From a checkpoint of a small mixture-of-experts model trained on Wikipedia.
Size: 14 layers, width 384, vocabulary 15891, 60.6M parameters.
Experts: 80 experts in each of 13 layers, 8 picks a token, a softmax router.
Below are experts of layer 8 (counted from 0) of a mixture-of-experts language model. Rows are named router (the router's row for the expert), gate (a neuron's input weights, with its number), up (a neuron's input weights, with its number) and show model dimensions 64-127. Each number is 200 + 20 x the weight over its row's rms, rounded and kept within 0 to 999.
Before each expert's rows: "gets" lists some tokens that make up at least twice as much of what it gets as of all text. This comes from a sample of Wikipedia text that the model never trained on. Tokens count by the router's weight.

# expert 76
gets: " |", "0", "%", "°N", "1", "3"
router,209,212,195,201,220,230,181,190,215,215,205,167,213,152,216,189,201,186,245,207,235,180,160,213,226,216,232,190,207,242,182,227,180,216,212,215,192,190,181,182,186,203,217,194,213,214,217,215,200,216,202,175,186,187,207,232,195,195,199,186,186,237,166,229
gate0,233,197,197,238,235,197,202,231,197,202,169,190,201,209,186,194,184,221,195,190,199,195,194,216,178,202,193,183,155,208,185,197,208,196,213,216,207,209,172,219,212,193,194,201,201,214,218,182,222,195,239,182,207,203,187,233,207,205,193,145,186,190,209,186
up0,206,202,202,222,199,164,220,208,149,205,184,229,175,218,181,189,220,203,195,213,209,193,199,188,221,186,200,189,214,196,223,231,239,197,209,210,169,218,173,193,210,206,227,181,166,190,203,194,188,173,187,172,177,211,230,175,165,205,187,198,247,221,203,204

# expert 12
gets: " K", " k", "'s", " his", "K", " its"
router,165,163,209,177,224,209,218,169,237,211,167,217,197,212,209,203,217,177,220,225,197,175,208,209,164,215,223,158,229,204,186,219,199,171,229,205,180,186,181,195,184,191,218,183,208,253,207,217,210,212,189,256,199,194,211,209,180,186,195,185,208,210,195,186
gate0,233,190,187,227,199,175,177,180,210,216,181,183,174,182,226,190,204,174,244,221,214,192,207,230,219,235,182,200,182,203,219,196,219,209,122,192,170,215,207,183,219,160,227,171,201,183,215,233,163,217,186,198,216,185,193,197,213,231,160,183,204,191,170,188
up0,202,242,206,184,212,193,230,191,200,190,222,192,193,192,238,206,209,185,189,170,214,208,207,172,170,200,198,193,174,172,187,240,192,222,194,177,196,185,221,240,223,234,190,175,197,183,216,227,214,203,214,203,224,189,168,210,176,218,192,196,214,183,167,165

# expert 33
gets: " |", " ", ",", " in", " was", " He"
router,186,221,194,235,227,234,209,186,208,212,196,172,211,174,170,207,224,208,174,193,168,178,217,220,238,202,216,207,223,217,184,228,172,206,212,205,170,184,193,184,181,211,212,187,209,177,210,201,212,276,215,206,170,186,206,244,211,186,197,180,175,182,219,173
gate0,194,172,205,199,173,207,162,178,213,212,212,206,247,187,175,207,220,204,156,213,219,163,217,238,226,192,189,168,224,218,197,202,241,190,202,195,201,216,195,205,188,216,228,207,192,209,200,196,192,212,210,234,186,163,180,200,210,202,224,208,171,225,199,199
up0,234,173,207,179,215,220,164,220,144,200,202,173,171,213,228,180,186,183,262,197,194,219,184,164,186,229,195,205,192,223,211,221,155,212,207,174,177,204,177,173,178,203,218,175,227,196,171,223,204,197,202,208,182,190,196,185,182,202,233,219,207,191,183,209

# expert 75
gets: " |", "1", " both", "2", " led", "\n"
router,200,188,205,207,209,251,193,150,214,203,216,146,212,211,201,178,210,178,216,180,242,247,175,200,204,209,209,164,216,226,199,207,220,177,223,226,209,183,183,185,185,209,237,207,203,256,204,209,206,209,196,200,180,180,215,197,202,183,191,184,190,255,210,210
gate0,243,209,177,239,194,226,212,182,204,196,169,182,222,226,206,214,213,204,218,197,231,158,203,220,200,232,219,217,221,216,203,205,191,215,198,188,184,187,174,192,229,190,201,221,200,190,162,198,191,203,193,206,232,189,208,224,224,173,178,186,210,211,156,200
up0,171,206,196,214,198,226,224,176,161,230,232,196,203,160,182,190,211,178,192,187,173,181,183,240,187,185,175,190,179,198,211,176,196,169,198,217,190,210,227,178,201,209,189,164,226,226,231,183,230,209,204,200,201,209,197,178,196,165,207,234,177,212,201,171

# expert 31
gets: ",", " that", " to", " they", " have", " had"
router,197,211,232,187,218,215,191,216,200,220,174,222,211,168,228,201,232,188,222,178,206,230,167,205,225,208,205,206,210,196,180,202,221,183,207,231,166,181,197,187,185,206,219,214,208,225,210,215,205,234,188,177,213,183,213,264,192,193,186,177,198,225,201,184
gate0,224,194,187,193,188,221,197,191,198,222,189,166,174,181,212,209,213,210,188,199,235,282,158,216,225,179,198,233,209,201,192,187,155,230,215,187,220,195,173,168,218,196,201,187,194,193,222,204,210,229,207,199,202,200,197,199,228,177,188,209,160,185,225,199
up0,184,208,194,190,246,208,208,226,182,194,205,230,172,189,218,194,206,191,183,201,180,190,237,215,189,184,193,199,189,257,198,195,186,207,204,198,210,193,178,200,210,221,202,209,206,184,223,205,206,217,189,205,215,207,225,233,233,172,216,174,194,186,209,190

# expert 40
gets: ".", ".\n\n", ".\n", " but", ").", "==\n"
router,182,169,187,205,221,221,178,207,216,215,207,187,221,236,223,179,232,180,197,233,242,167,218,207,201,206,226,223,209,231,183,232,191,144,230,206,197,185,188,185,197,226,195,181,200,182,217,209,226,204,207,180,203,200,226,209,229,185,183,192,221,210,167,198
gate0,198,186,195,220,190,191,212,220,235,207,203,187,213,196,194,215,176,187,173,223,219,198,209,214,201,195,192,171,197,173,209,192,165,217,230,198,224,229,229,199,221,178,185,183,203,161,226,149,202,210,196,183,194,222,197,190,212,180,204,207,214,200,182,206
up0,208,178,178,218,177,214,230,172,170,232,194,198,214,237,181,201,247,182,223,194,227,199,198,208,167,236,204,168,214,209,202,223,193,195,181,161,229,244,233,227,211,192,189,214,216,225,199,203,222,227,219,243,176,202,212,200,177,222,209,223,190,206,168,211

# expert 25
gets: " and", " the", " was", " of", " October", " March"
router,149,218,187,216,202,216,185,204,203,218,216,195,198,215,220,197,229,177,207,240,185,238,191,199,170,206,205,193,216,185,190,221,216,171,213,218,227,173,191,186,190,207,189,161,214,212,221,214,205,195,210,240,197,181,205,153,192,189,189,189,198,167,206,177
gate0,196,207,179,215,213,205,193,191,190,222,214,172,210,208,203,246,192,171,197,185,189,220,192,192,228,188,180,184,229,196,221,181,201,181,192,224,204,175,179,179,191,234,184,190,198,195,207,208,207,173,190,149,185,196,201,173,178,189,216,200,229,198,230,188
up0,216,184,182,206,205,192,191,218,191,202,164,219,236,205,200,216,176,192,193,182,190,209,219,218,213,215,202,220,209,204,228,178,222,192,199,185,244,218,187,214,190,214,198,196,203,209,202,221,212,200,191,210,187,221,210,195,206,216,194,212,192,233,225,181